Experts of a small language model.
Size: width 128, vocabulary 16384.
Below are experts of layer 2 (counted from 0) of a mixture-of-experts language model. Rows are named router (the router's row for the expert), up (a neuron's input weights, with its number) and show model dimensions 0-127. Each number is 500 + 25 x the weight over its row's rms, rounded and kept within 0 to 999. Numbers have three digits each.
Before each expert's rows: "comes after" lists some tokens at least twice as common just before its tokens as in all text. This comes from a sample of Wikipedia text that the model never trained on. Tokens count by the router's weight.

# expert 41
comes after: ".", "\n", "0", "s.", "3", ")."
router:480488493512526477515518467532480469520535507481491470510519521462475493521513533525527481514475514491464531473517521542523490482478482535528477483492507532465471483478505483533533532466529503473513475534530531529461529458524516476530478462462510496473521526483516507469479507456485516473483499527519494499510527475476530454512502527518491517460527539481478484515533545547524535470510
up0:510480487526495466518512498519491443508534514462432507476483520503496487495472512494524479519493538462509530474513521509513509495444510492546518486478481513494482475495467448515477506499517535490527483507511527492457525446507491487526480511473487479498535519495512463482475508490493496531496524474463477434462520473496512514528516503526489514466503475533514489570541512490510504471558
up1:484457486563500499491536517527481498485520519445513509484496531496513512514512522526508458533488525490462525459504531503561465439492501495473488521484493510485487456510495500513500502473522506493503483505517513522523529471498539490486520449500519503486510508443498500472518528457546496515477509552475466481477517466500514458531472506508444511499502517461482493513529522504529498544539
up2:457511465526480445586532491548472515504500552494535484511511516509496520481556501479465475481517541505495505487490473507548508489507490491497499508442515536494474463467485533509489490504506504480482528473482472498473517489490498491504488436492486447513472535521488498487485534509467475474506531492470509494464500507495484505479475522568468496494481503501496506514547501496525520501484
up3:483466466496559498498485519497472492499538518469499522515493529459475459482572496526509512532511440463488524428491524502523477504505533515522498463481445503535460475489537432515530495509519498511509458507525510513524512489493498523516491506490498501514528535482513524495478486506488504464490505524533506484487489449489533496523505510522500482476484502454473514529489507526488529463520
up4:511545523508445467511519497493491501557500477486488446497493508509511496501511535535527524516482487480497507481499471496516485466469443481529476463482492517471509509472528508501498558515501565522528485576539505523490511471501542497565482490499501503501523538466501459502460507472498506479495502483478494491481542469478499490511505506518526507494519504496479468547536518503542507493476
up5:462473515513498453533522488537440493532496560478434482480470507497462509489504481509483460486478507477507526489475521498552520484475521503540479504531492505497494519515481474497512503489532522474534478508513515518478509440501517478536504473474492449493546497456508511500513489444469480527503515492527505474556510485485543518523494513496490499490556482509467492511496534492506489476527
up6:510511467487489497500481500497507511542504513439450491553508498521501517497505530545506497510501513465489463502502492509496499462471489505534503477498472537499479498488529493527517514496506529520480485472588500516519510468471569516494481477450537493514473519454514513514503476483485478482479562502487534469541504511477487494498520581493528511495495522486461463529509515513496506499490

# expert 133
comes after: "\n", "0", "3", " |", "1", "4"
router:486477499499531483505530476529501463524529497482486461499521506468489477550516539517524484518485521511461529477516528520530492484490481538537482488481504532478480479479504490532537529450521499473506463533521536534482535472531523477517494466490506500485520521467529524461477502470471501474476512534518470483518546480471531446519490508520479512479513529483485475495529542546515546474524
up3:525493493486499465489507463538497492519511569490466448525518523469504522521530492505522463514487541478477534514484503502547449473442504475543485474496525533477492502492524512511488520484524507468502455529509515523490533486516525438491499493467497488505510511499519486491464520459472526466498472534514496503542511439507517505529488508536524493484536532514507492553482520512497521515512
up4:484502512518536519483497490569465461522521518479492477518534516497513508529495515505544481500441507488512535455487493500511464506499507477501458471493497478493503463491527495528524515486544545470529493512527484551503517538481491499513488477499517500486494529500486494508483501492464523466459530534459505518493522450528516483549453511527474482479544523514489469490534527531484531454528
up5:460493515505546463508515507510502480489504520472466461501554508467494476537514512497516497485442513485489522507547501527523499484466475544530492457497444493492479501453503477519540520456522506489499455503501495543493500509483529485494482497489489482511520527466552521493509495484487505481466502580507496488499560487484498496533484521498490493474500543491519473516510518541543537482475
up6:488509479508523522476533497526522481557544493467478444508531541520522474528509529512529474516468522538476543494472539509519442484484448531510485481447482504489526460492533474509502482505501516491515491515514535534506509481525535501505492493522481509502491509526478523465458525511483510497459519490470479498485555448463503470519474508511492534502508494461472468507487521531511516484520
up7:478481452488506496486513508535510483519477534489471449488530517526483423520512470535528494503454486497486518510545511489523515496488467504544481514459514535532499504514501497556481503475511490469509517532513554527479486465505507526542525506480508476514533513462524497477483554471474509487495507482521504471483532478486511470523499486534466502493521519509528512495502525557499540472543
up8:503470504500503513525483518512525441522530521470470440509544499470497520525514512504530497528490527490487541494499488493515475479493467500508532486493455496497491478505472523520519519481539504442504441531509527551476510493532532492513501491498537501488478470488494512506463511490475498466474482534507477451490531443498515490560492502551528516455526543510504485510516530497524529471504
up9:524475475507517469503485476527504461555521496475478476510524508503479489534490521539508455508483533508508514518530511530519503476463508506519478469449490535490485465453508475538519512481527509519511468504528506525517558495545529494548471485468503504520530554474491488503445518499488495506514505514542506474509534452479532458517502512525457526507475556496510496518504521529516507515518

# expert 106
comes after: "1", " | ", "2", "–", ".", ","
router:485481488509522479528522484534489462530531512471482467512517520467481500530520529522521481514481512490459523471513519533531488476479484544528481489488503537463473484479502482534537534455531504467515476537532537523468534461524520476527483463459511483479515532482510510463486498456485509472484495526525489491507533492486529456517495527515493519460527535486474482516526544538517531471510
up0:479484442515543452507518498485473495524497520509491497530535534528464448509544531495514471507513527483497556503528510520505509487486486511510507504497496541491530467515514484516531518467512535482524497509529480521470528483532503474517487491498558541486492500491537525491472515467511535488491551541497467478500506515463535484505490546537504530470504477507472433507514505516487544480531
up1:537442473504496506515565474518505456531498528449449460523524499471489533529493507525523509531492521511503502463510540502510506477502479527522450510470488551474444499490517512504513540492515545537527501477506493518498523494488540474519468512484478456523542509530532508490468525469488479487495492502509455477527505472483535514499475530488483493507496494451485460492508520480498506506508
up2:511475506517498501500518510492489509479501520494407493520470498517481491527475507557517492515461525488519543450483523506496482486487511506523499504513529535507474477477518472541522500488490542494486506494562523472503506485453532507491501446467507491502491571467538575496522508506474487491496498546482530480514535495522516498539506530483506489481507486470531509543495473483516504511507
up3:500451481467552465532507493528469497509515505508469449499534526496531508531543505487505493493498510478473521498515479487538469504469502495517459455525491502507498487466539476528506509464543502456557480523528500519477546491537512514481489464492539458475536516482530479502483507475449535467458514516511489496478490506488513502501474508470494512459507539497451484536500527536510504492507
up4:478509473483487488499454483503459488541539530502436481517531501486500499501491500527485466544478528458510490493526516511475484502478456501486479472487474504487494468477471472519507536501483518494551468556535505504508556450486490490518480478466510493458496515476498504491467522491489518458502544504516498469521538469487506464503508582481463532511542525499491512497518495511501497494519
up5:480466461539542469532525512496495501505491533451452498507506482484482480532539526501508494498475505462484499448497529491524504478451475520556510467485473493501499467479485513541532476494517517467519532508535492495523487493519518494505493477416527474490535497495508526498494550460487544468452522498541501469525521469519493478509478529535499500488473530482488491508517512528499484490492
up6:455485483480535489538550515510460488528504506461459471499484488524504475527506525499502478521489503512477513506497510513511518477448499525489493511483516508466482502496516511500515539507510487472558508512529538512477486448488536534493508462462512460506489499486524483507515484430480515526489513528514500477522484494484552513526459489474480520481546510454510460532549553490536516478527

# expert 68
comes after: "\n", " in ", ".", " (", " =", "- "
router:486485502507527479523524458529485470525528513478485472508537518457478492526518537530539485513479517491467535470515523546520486474492481534517476487487497535470474485478502494533530531471522498480516458544532527533472525463532511473516474463471511496469523518482524505461484507461482512476487507536523491493517522469469529457514499523522489515471524534486471496508535540548518532468507
up0:462480475517487478544518519509460464519538523473471475572509533489477500506500532498506437505506531483503516504507557507503497491461478534541480480447489519487487482470491477505499499476533516490530494506544498510457529486514513497517500483484492473497518509473514514475484495492484515436463512512518477481508492514483511458506496564518503526499496528512468476544504531546519535473527
up1:494484468539531470511490483535511456501533506423496461499557510504518450535529488534542487486474499488493515494517474484504476488504510546527527468458458507509510479491495450550500495515510501485509463535505534535489528483517505502514470480499498485501542523530546538476492488499524505473500482545528500471530508442483533512526484513505477508486500516505488495535499502518500544494522
up2:478474459519538466549488489515457509522536526456429458541532532491463530498486513491545483480486487496523527532534526541500500460478500541509469477472513501510491490479510479542478504491514514501520504527531517540486518475521524522504480473466509477481508494467525509484474553502468516472499511550517482490525530484467521487509499500489484517495540520486495480540521506518521527479525
up3:476502530504501464532500501523516480552515531450481483509515542503480465494515532538526450521491533495477519528499508522523500513504505519498538462462459526485463484490526466540516495472525541482497484493527524527487516437491481486516457468483496471494532518520531510481491500474500535486508515508516526481514497497513508479548485544518489497474521537480470506513509565495558506470521
up4:452495498512489463519526487508459459515542524451470484522526511492482463514539523540519460514492487475481530498512519527491460504454504507497490511461490533494474487470543454505519499520547510456498476535501533493490532467531531495491491487493511469493523500464545521505477504481447515488450534522544492505554502485458478482510482513530513493506541504491479496501502514526480502470487
up5:471471519552484480483524456505490481536514534455462497507529483458515500543513523521515470540472505508509558461513490520495494458507495499504491496496508508474460518496529460532488490514494501480512502536501519517514524473487536443516459486480508493501567495518537519515471497493461506477486481537526483476517464461472489473554494517515500476469522513445520482532487518518488515508493
up6:486501465484509475502526477504460480503523524523482506536508546480481464508499508496472493464458485410478500489548481525513489508483492516531508500482503527473488503503535496480494530463527504499509476499531530526509524474570541483492522475477546501459534533477515514453497519494498514496449500498458492486536513460480512489505505514537512522502520500490487451544500519541496510491532

# expert 113
comes after: " | ", " ", ": ", ".", ", ", "; "
router:481487490510520481514522473533489470520537508481496473519511520466476487530507531526530473511475509493465532476522517539525491477484476541517482486483511528468469486478510468535532533466528511476523470538532535521457533463530512467528486464464513484470510524485509506460483498463490516480480501524522490496511544485479522449512506523507498531463535541494488486520532544544525534472519
up0:509475490475513490520506488513474459537482502481501483552484515512483473545552489553553498494482543466498525510517481472493488454505488484526466487445513519479492487489532472522478493473531548494500533500512541496492559503510483481515483505463521490434509526468532514483428500504527512515491512510491509499524526469473509461514518508503502553495511517498486502496491531524511533477515
up1:504539502482518517468513479496500518528481510537483518508507530443517496591535513493525469477474491506493517497502495530478477505458490504495534481462484546491491481498490470533472499485541485477505471499508514474535473460522514485514486480473492474467511517469535488479545498497478546481489467534554516517527497479497532462542479497527468484460506537522497509532509536516494529506529
up2:478473479512504489501530455509494498544548522489501495511483504505464464534501505489516459528491531439500514482555532500520457460507496508479491489468488520473467461461525468533543512499504535486536507508536516512484507486488527466568448485482515509488504500452517473496483487479488508480458509515542449495504516496495476481505517523491471523470508511463519467515503487552513520501487
up3:477512534534499508493513523474450480479494511510477470519525500516533466553455474481489503484509499475511473529552485508520488491509521471503495453445483524530519519471512471514489490491508546539561443507511496539477482509523468525478514517481531487497475480467517518480497474489495500515473515501515522511503522477472508511543505534511517502418514516532528491501484493561502506514525
up4:469445492513504467490533471535473463472519495496485502539491486518504466544480494500531497527511563521501512509516467525477487518503460503506510464525513537482502512484508493510500483525522542486555493506534539508533495488489477524499485497495514489498515535485565516463481538471478499449493513497494492450491479502459544497508493519518445528477468500493463466534503559524497496510505
up5:477487500518523476522512469554474463519522513452504472531490513488470495535527519542527476510494510474485538503509543540524522462482503486510491502468513511497482458487540463514512482478544513468509476558512514502451511476502515482554442480486515493470522537454507499480460503479512530469496504490505493482522520520485511450529485536500476493486528530483492480520526523533511527473522
up6:515522523506501517525497478521454475541562490494494518478504568515486498531495501500516501501491522477500518500558535499484481521491432495514484456423498507509467486486538458512531526503502551479500489492509516517458510479521537482508457508468498495472534529476508487500513505495491499485492527519522526485526501449506502478500457516472482501475510536446493512529521505542524525487499

# expert 148
comes after: "1", "2", " | ", ".", ",", "–"
router:492476493502510478509535460540485473521545524460475492527525516477489495520506504512523466503487531500457519480515504528513497476486490556512488482500478504481482495485522479556522507459543524487509465545544516522468532450505513484515483471464502483490520520482509505476491514462486517481484528554505479477514527478466520448503497542533505509477536527489472476514513558551519517487514
up0:519495489490510525505501527466462499556521515491441501513526507500466495489543478489507475497486491470519494487523515573486481469471508513477482527469513488516510485507534529485488497495514491448501490495531475525512555459531442499514511520509494493498483534519507560525490525521522429514493507491506472459497513528503499562491495531499491514498533497517570504497486495476464497515521
up1:510506525490509473507499486536454507513524465487518494510565514493507499500508518514540532488528506495473512458536500485487497516499501488473486513482510491500491514484527511540547484506510523475482472584462511492481505499528546493516490492511472386489515485481499496512523541513478498496466513473530460533514473528469505490503494499475473511531477545545501508474499507535493515481521
up2:536523496488494516501476437558463505480510501511499510505540497491485480494489486476475526510522534522467508459492476489501512506500502496493519460512503503489542516501502481488521509457505540497515441522517575498454502555493465500525555501479468499506492479459482497495494480479500505487494505520508475482487426545462502488518516460491505546527498504499485495503487482514491518479572
up3:511508498512502475504519497515542471530518489461501523536484495547523520471534502470487474509479544514530496509439496555529493445520487481514478511497521506529506479488496495494484483499536544503518478443454483516470477498484501533538459492479477506513510540533490515518508506502528470520490537490496584479494513493515499517500511530489490489493503518496541485561519557495508495527529
up4:511488499497488489504478457524541496440496534503445493503529494491524523480516484510490486477519508505496513573522483527482510492528480491523486485498450503517500507515498484555494500471556553519478505486514510498533420516486482494507441467492494518470506478484483524501490511500472496489468470557529492473517505468478517460483533530437474496505476490497472510534489512528509497493512
up5:502487497514498503511480496491518513510446472526499489579498448507516475526525541468516546521526510474510495512510478535491470489544519509494496455489478513526505481481493511517483511527497531515484484428451494510549475568542523524523543501505553503519496501505523481502482505484500533524477511464527518509509495473479510503510465492461471499490447490468486511470503487502478514520472
up6:511504500497525471495526510491505510503546566481472508512512519477475527497521493506491477527527518484501484519524509577497502492481487569467457493472448476490464536480488488492506474454530507465531503527489519509465537456536551462476444495470482501499533494527504507478526511475488511484508508492542469505484521484507510528472493509541477472480502518490497532475499496547496514484482

# expert 149
comes after: " | ", "| ", "; ", ":", ", ", ") | "
router:490474500515524478512513472527493477507524522476483467514523512477483495543508522519534476510477529495448529477519529521528500478490468529508479485485514535469489480475507474534545536468524511474499471537524538522477525454516506464518491458464503482464531530482518515462490513452479514469484503524529489489517531481479523456506499531510497515466531535500470480520529547548533521472512
up0:513439473521507511499472442506509513525560466448459512501539487509489499502513477557537478536477498521458522524476532478531493479525519530528489491495489512503488513464540487553484521502536520497512501509532512559499503483519500520491497486503501510478491498453547516490500516456450535491490497542512478450514523497489503497500465545505473526465510503534494478519474494507500512495499
up1:476481519529485495542482509524470505491515515510466484502477522504498473522517474570523479550448501454491511503527456509520492472485485476507513508488527541510479503483511445506540497509507507500487472491505533499516479466519505507523504544427497454461493523470509513488483500492497538455497515507534501470503578503505489435521478528531497495530524504516491477515491528520504517496515
up2:504493508524538454544555475525503485514516518459480486533513511494476476527520508488508480527482538500456505497520532523519510489494468497505481488473507530483489470491518455533538536474548506443525494513530540513483513476506511476522489466477489482468518527487510525493496521482464528443493506518495493440509522479480519472529522544494494503495502512498498491509525527522540573500541
up3:469481521523551453516526460488445496506510510501474495517505515469463492534485507492521458526472511478491543519504495506527486468491498522550481452511498529458485483465507451515568497492539516481512498500510511532501530513524494476517480480463510462466511520499515528485508523503480491494517500544528493477485559493496499459521474528557496518456518504494549487508504515521518536507511
up4:453487502511539489520525471514522492505523534470503484558524506514480466531489516536519512509516503517440488490546487522517475432471528479492487507485487524480511462483514472521498471471519510470493472522505471528520463454520511493490505498483523503487524494495530485486458495470487507507515515517486529499515503478482490487530467517478477535519531501508494465517482549570519552436499
up5:502549482505520514527486462524483508474493510497487482495487539497509439505520518530516482521455466522492536513495484532524517512514446474535522469490524527502490467505499500500485489441517491463505463553505534487478469492505523521508479439506468524525544487482534466504499496505489479486507474495507492494523540502506495488532507492491443520493532566488474511533521512496551521458525
up6:487463490493511478494523490503494499510517525480485483530518507495494482541541521533502457503473510515467524497518528445536477485478471533524452487456484492471502479496535493515516537465520512470538466536508514517476563492494548484504474461493517475511532509473536529475522506456460486455453531512473500468505533483476477477521488532529537511486504534519470469505507511510525515483510

# expert 13
comes after: " | ", "\n", ".", " (", "- ", "2"
router:487488490510531476522523465533489468521532506482487471515522519462476494528517534521533482514478515495461526476519526545527496479489483538521476483487512532463474478483504480532533532462528500479516472537530531525464531460525512474523478460466508490470521520486515510460486506459483514474490498534521488495513533478473529452513501522513490525467527539485476484514531544543521531475516
up0:488490495539492475521501499518518464514519522471446469455525516496485499544497497511498471511476499465454522513509509491525475486522502504542473484485503552503482496478533469516556504464519531488486476525497508521433537467539496514488490503490507494508526521473521520483492493442479534480476508537501490513538522513465491460536502485487453518444513501524483503500522508557489534472521
up1:459502490520494458503515499497478505525544529483470466519507545498492514526506483494520447496525507498471513480526547505531497493485482509519478492445525529499469485476497493503501496475518532403507497531546530504495532501482541462516498506463521478470498513469521553461497539472474518488491499514513493473542523492477495482528470535529507516500481516490462484493541495501510524510551
up2:470531482484532467518545486545511503515494509494514523508489554495495461504471500464499440519493474480440524463534496520519472491486483528511480480497494500508482506467500502530501512463538513492528484543511495539502506449502547509497485461437522469487493518476506511474504522487504489467510553533557490481471502496488515483516508494539496504477532530456469498525487528514522509465528
up3:482517474500600503536522477502498486546531477487489505516521502531478465535525537475516496497538538483476489493517498522530535516515544514512450468501491528473507475504520506498505514479530473481503505505504524512496512471483518487524450489516526514482523517495548530479495507481471543464509506526510484448496507480449510498500522539556472506503487520509485460510521524521538525464503
up4:455448505521506461532535521521503475505512508484481460502502522497506496531505483515494470478502537479468497508526525486518451488505482494515467487464462529499489478491520505518529515478499510512509509512539560521456543446508473482543492476466506471500520516471531524468515515447510513477463510526487482481523507501489559476543473504529493497455497505484485484533539546519501507470530
up5:458514548536537500496498514560456451507526500479494476532473486517522494555520522481503484513478498493480492489507495506499520492468509496502501494499526499513490498489590500539495513475528531465521495495523536498462517470519484491550509507486477463499515534494544503483486490441483556498511524525494503497466498525481541489522499530483503470475497505464494484527544519501511508479556
up6:480486426524513500514531495505468492527510555508482508507521542508492500558552455541516485503532513455501527491521511544542474467461482504526510491495522496532468475469520503511507490507525526445529474527492513513540535500504484480516471499466505446497480524472525560484502528507486506469488483522505492472505491475499537490525479530521527502510493526502473464518502526513514521504521

# expert 9
comes after: ",", " | ", ".", "1", " $", "5"
router:486484482514516482512508478532479489519528507472490464518496527463487509497531525546498462499487530482465509478517497531516480456481484530516467475490497527458485475486522486533509505457532503467525472516533510537453525452534504473528492462456511490478525514480506525471473507454469512471491523514500494485500518470476539460496492531521477523485534530480474468519528551549528526486528
up0:478479533508485498578490489505449499531531474493504474498520520461458488530491502527463497470482530519481499505525506511500496500488527519507463521505475512502499487516503456517475483463523525536563465511518535513476515471526498490537497495477545504467521513450501506501443536504496553505459501486498512488525542485493527488501489519469495562435494485496519503507500521525517496483526
up1:477486470514538496525486489508479478494521543482522449501491523537508519511532497497485485557487523449488476483528532503528485442506544520526479474494459550481514512463510422505517494482529501503498491521510484489461498442508546484501522496451494484499539556467508491519489504468473512470507538492498504460508516493499542495502486512540516520474502497529474497512495537506502504478497
up2:468511487526480481504489496526480499508508538498490489533514550517451507479543487534530488505490560458487513465532479550524498474478476537480434533494487534487486465474527475531513484473556494463524460559522523507494500500508506504505516475480510484457504535486515512484466524477512521478479509502519493484502495505459478498499504515535472528481480523510483463511515548546522497486521
up3:490490486515463485504496493509499508519503519473498485502520511493506505501494470525503474452452498510475531506519499539506498493495453501561474505474512487448493449516500474482510502512509566468509498493519526520506500474524554507510474500496518469476470529463521494479461555484492510449475494532485434494543513452478522476502518510491496507501501503457482476485511533504547551445497
up4:497466506500524470519522473525511480523530557431471468502549509486450479532518507528520497512484524483475565491533511517502488479496479525524497492503486512478435477492518488537499500487517521451495472504522503504479508497519532478559489494473544497487496516509518522500477485504518496482476519498511502462543483453491534445527492506504507510442535528489488493529495527510497519465521
up5:460484486531495457539504493528471509452509520466506508503523492551469472525502507539517483528482559467493533471545526527502539482479511525550508489474537510522511455498553447514500508480520518452490474513502546500479510476516476486491486483503518516471490523480513518468494529464500486488511556530493515454490496485509520485532482511495462482490487500506491478518492520549534517483509
up6:498529513537494476508521488506496469502558538447485506506502498460492474526472481535470499484500520463507510520510506550524505491493475484514450473461497517487493509451513511468487517485514502471531495528549534496497503477527497462513476506525525489442498519501542511495474528480486492497515516558510465503465510528478508478535469501456462469480538485482453478515506480530473513447511

# expert 21
comes after: " | ", ", ", " ", " (", "–", " in "
router:484482504516527484523518469536478460516535509483493484510515531463478497513522526530526476517473505488460530478506523539527488468492489527517481485498523532459466485479523479536531536463528506472514478540532528531466520456537517478519485464460506487482524527481514500465469503459489519476483508523525497487513523485480529452510501525523497523463530538496480492518524544540524534466531
up7:508484466538494463562541488510464511502506567508492494553519492448510497488519517529526458497471520507478483507491471479525478443482444519510474493499506532509495505455548492499530514501515516495509500508553510517475507491516493496552496484465500453461480545462538499467458525500503533475489509508513468477493510475491521488519514505499502548481493532501499511540519511475517492505483
up8:511509472503493472481545460532492514523536529465487473499522508506487467512497533521480496532494511514483499470515523497556479484491517522518494486500497544462490444483488509500481465480523539501524480523524485504479506471514522519489496446468497477481485527450538489514447493456476477471496513494499507465544530520454516471502494537537476503473486505496482498541491472517559517481558
up9:499472495527487481498509469551461442505497505476506483481505529493472516513513504515516459488479547508472478510520531510495498490503518523486501471493487498518497490483522455518492559474502517537500472496521517466469537461503559461497485515451530489484514538483493485529448531468518460471462543472564474524496539480494503453506480521519482478505513500483513500520518505536528485497526
up10:482485463496538495545516518499483518532562582488506506504492523519486492497502501503528476498474520499461502469509541538505475475518452500473484501512493490469493470477499493551505493506536514512466494503504506570464516462484560451525459496485470499486516516506508528486510490487493491513510521539490504442532519488497511480505489542557484527468500491497490505535483498482523537486513
up11:471468484546517505524500485503502474494552508472502517517470527532464491477547531539480473517494524486489532471528505501530476460529495480495520484460519530477494489461527442514489527448529527501516469517505521520497494484491523469490492481458522507497516510480510502512458537502464461463486551472508511444554479513487501483518511538544464496485482536498500492516528490521516500491526
up12:516468485498527472527491506511474502519508507488492500505514500505481529525493525529549460503524599429511523476490494517484491471512488532512494465492483476491479491432513454520520528465533559483495522511521504506498500476524517502519505493475571472496482513490507535479457512490491509523502523486493502459534502473463500483486495511506462523483491504494520499540514507536517493463536
up13:484495475521537479517529485509510507521509551467457486496501500506537530525536517511492463510486516496436472510523507444556479484486510501532463517472462541502494479480508508542459493495529521477510498491517479533512486474492517481523545483494526488481494542488533506525515526458527502439476514523521494484495484511481546494508483490509473476463511552468500473521513535521540481533500

# expert 128
comes after: "\n", ".", " | ", " =", ")", ") | "
router:483485493515530478519529472536493470515532508485488474517517524465472490523516530534526478517473514489463528479515519544525491480483474538524480489481507531461472482471505481536536531459528502477522471534532534526466528458525512474523482461462509492471515525485518510463487500459480522471490504530518498493512525482481530452513502526518493526468524537488479485518530543544526532475516
up0:516480473530488473540544478560487443497505496507453491528532552475484478499503540502555499502470528496473537508505508518516510513478495519496508445446467504493508490474514487512528518458514504500543498509548523522493510460524530488498486498472521485472493536485545513494474543483474501494482493505537459476529517484463526485510471519486486506472514527478483486510532532521500546485493
up1:459487472524523504519505488538503492535514496488457465496508560531508477513521488522513485496487512500502543484506535528515475471518455534528500488421435515477513484483533494533517482479501519482533510503531530516509498481551515509490450486496516493519496499477517500478490537503452520509450540474486483458515509462481514468506496551498504517496489531527509460515502523549507503484498
up2:493514475522534444535498525510481481504541516454488459502499489484520468527523525491483453519497520527483474450523493477494491511486527507500479482451495481459492498460520451506511482486526510487520497487531511552467542506518526521517467471472494449450500506483469546491493493492484539439529529517526485499514492523509503485493472503520491464500497481458489509512500521507550503449477
up3:514490501518536479523538468534486485529526553471496492561482542499500469528499525496497474539466533494478529466485542486541517496499497497532483496470439551476499491457528512514526513479514514493523511517507509533493551465496494485520457500474521478464528528492507519469486524485464538482505490524524474480501533494467519481530485523540504533470505517524512465519503525532511537491503
up4:473474500516499485479496498536499492501492568484481486519495491524477494520498463518525485524503519501481562458505480468518446494477450528534504502489463501461470489486536440529492494517548520511513493522527487501484488462501513476491514470489530516471509527495504518512521518473483518467469499514550477465521504495488539435493502555499521481525531522485518485537499532517546530494517
up5:506497483513516490529524535524490531502534463520481476550515507453480479523474488500521482488480512481477512505547495541529468481472516498533502487460529525496499480455497465521511521496513485487516475532528545496496482493539493497510477489485515516479535496500561518499424501473498503470476477530528496462475513460505511500526462564520510462522489528495487484479496547509533502517551
up6:471517483482499463495501473522494511510525521498482518535529519497482494510496506518501465499509552493473493483544518494522498502453468498503485521516483506508479503478516482516502496507547503509491477496532524476493562471504507519524483469444506477451495561486519512483494528478490496478457542486536517501519509490491484434520440538523473544508519531459470486547495562504532488478505

# expert 49
comes after: " ", "–", ", ", " | ", "-", "."
router:484483494514524480527521469533481465520531511481487472509521526465477497522521532529526471513476511495461528481510523538527487481486483534522484488491515530459471489477505477534537528463530501474509473542533533529462527456522514470523475463460502488474519525482516512461484501458482511474488499527523494495511533477482528455512498522514491521464528536483476481519526547539522536471519
up3:455502510495467487517531472510483490529523516493507443515516549482489476475501500506534470484499507475471504452489496539499491512468486505507504505499493518459497458482503485529490513445495529503510496522509505509444524464508502535533511494488549494459527519416479510458489503476464498461461496495517468485527486469491514455519478542505458521490493544515492473508521507546532502484504
up4:490500506503514476534528504490462501542510497487481460502527483535483495512539507510510500503473512483471506502506491523537513507475508500496461458433492493472505487468498527500530494507527492481491476524498526526459488495490503502528521493495493505485481498462568500490475495442480484498473491513501484512520527515495532445527446538525491535488554529426502472528543510512511542443506
up5:498493510488495484490509469511470492538521511505502454527540529473525469528528505509537499488498487522475569460500470486493479501480470493500471457471497520522507512439512480497484507441524508491473497549513510529486547505532490509546497476471492468485516526471532470492469515503463511473509524492509490495481525463483506490546533547493489527517509528509484468532571525498485526477497
up6:484482466544508480528521464523491466529516542434476465497492521466469496523538526492526481496451506499460510517506515523540456468480465505542486488513512515482461502467483458514524541484523509479481496534522508515495531480509501469496472472452507478501493547505524508451469533462475514487501519506498473501503527468479487487524448514515488522465541523516524493522503525498517524482501
up7:485471508502559479541543471507444463523509488474486484518532526527497468511555498487502511507470478489486480488488523540499524507498527554483508468457509510530508476493521496489536561450515511502542498520522510499524468512500502496519469476507485521473470482487504508497494521439487514485474502549484483499513509492508543504486469497515432538477475475503484451513516508505527530491471
up8:442505486540471500547469473473471511505524492464488501512506543519465482503529513520536480497515536473468496519443543504487466479515496492481469476493458507485457484467548456534511500457511502496507483517518507536492491466490536445501484493459507472508517519483528524480470462456485503499488491522519491461521497483478543475493471535495513520514551486485477504520476522475515514502519
up9:498472499515527456524498467519472479534512518471473446515509540489481477523512538511539481511488500497488508482538494501528484450497497506537488454489486535476470457478509478523513481488523565497524495543536506530456530489496503494540476469461501500494486537454525539500488521489506528455503514505505472474522530473489517481518470529512505506490492512483496476560530528520532499480541

# expert 52
comes after: " | ", ", ", ".", "| ", "–", " "
router:484477487511527479516524470536489467521530510480489471517520518463473498526521536524524477516476517492459526482513527537524491483487479535523479490486500536464468486481504480533533531464527504479519470534531533526463526459524508474522483460461505488469520526478523511464491508457480516477485498529516491490518528478475529456511503526518489522464527536482473480518530544542526537469518
up0:456503513501541450514504507562504492493488519507524487550494539534502494535476529500522476513477497519496484478516523544499483488502536486487497533479495498470498518467491461520490524455548502481508445506539497509522497469541514516500507469497517515500484496475546527486448486498468565489505526500498470504535544489496526440538493516466509506462506511513490514511513542535463486489498
up1:497463478491463465508494492543539508515530541511457499538447513478499501493538507509496496526519541499513530527521490510517493488476475496498508491518452507509459501513540497494483516473493509489554539485532472524514518486492490495464511492463518485500504511511461558488485573505499501445461520526560467483506498513518498504517456523500486522481529527489457462538504488517534482499495
up2:513474528495512458507533503504502472512560502477486482528513518515486479499519491482484473524489534449436538521516538519509523466478504498525469493493482528485515508424526473518519486454543521447503520510521517500467511466517507487498504519467531457488495526483509527519526534448457501494473511554527494471518527489490494485532514502505448484493518522517502482508523516523499511483532
up3:539502421506486447512517518499516462511492463515479485553505511485494466527495505501496522502515537489469496526520499495499519487459473496498491472476485513488461489453516445487466528497526560497500501493536525503531474473487478472503456513488472524466519498490520524449488522502495510525466491505546468479522549487501515514524484535527466545493468497446504475506495503475515480507518
up4:466529475513505465515531490525453492493513523495454491524518520520510484533537519520526467512466536466469494500491521493531485498504482482497464462473475514472505474504566514487474537479546494460514491524530527547500528472502521489538507471512478490495514504495501493459505484471483476441470533513508502493521504492490531468555494508481498499478546526467487471556538537509502513509525
up5:524491424491511496517513474521475496541522520533489501510502537496496450487533515497496487516490509467493528507527501497533469515507474503514465507477490538487547479533498504487521486481497502500475488572494548526502514482470564500512483494501515463499493508475560475464495521502450512490493476523522461472506527483462503488539453484523476538503497493492489473558539504508520491506535
up6:479498486484539480499515463528492481513519549480511494521528554520516464528511546523505491515483500500479508493555488500522497477499510510534524479447501523511475495479527510510500491476475519489484486489525535486504530494521451470495509472458521443458511529430531499483495515490520515472499493541538512474503530474510531504494514540523519494469503527486533467560482496530529492459527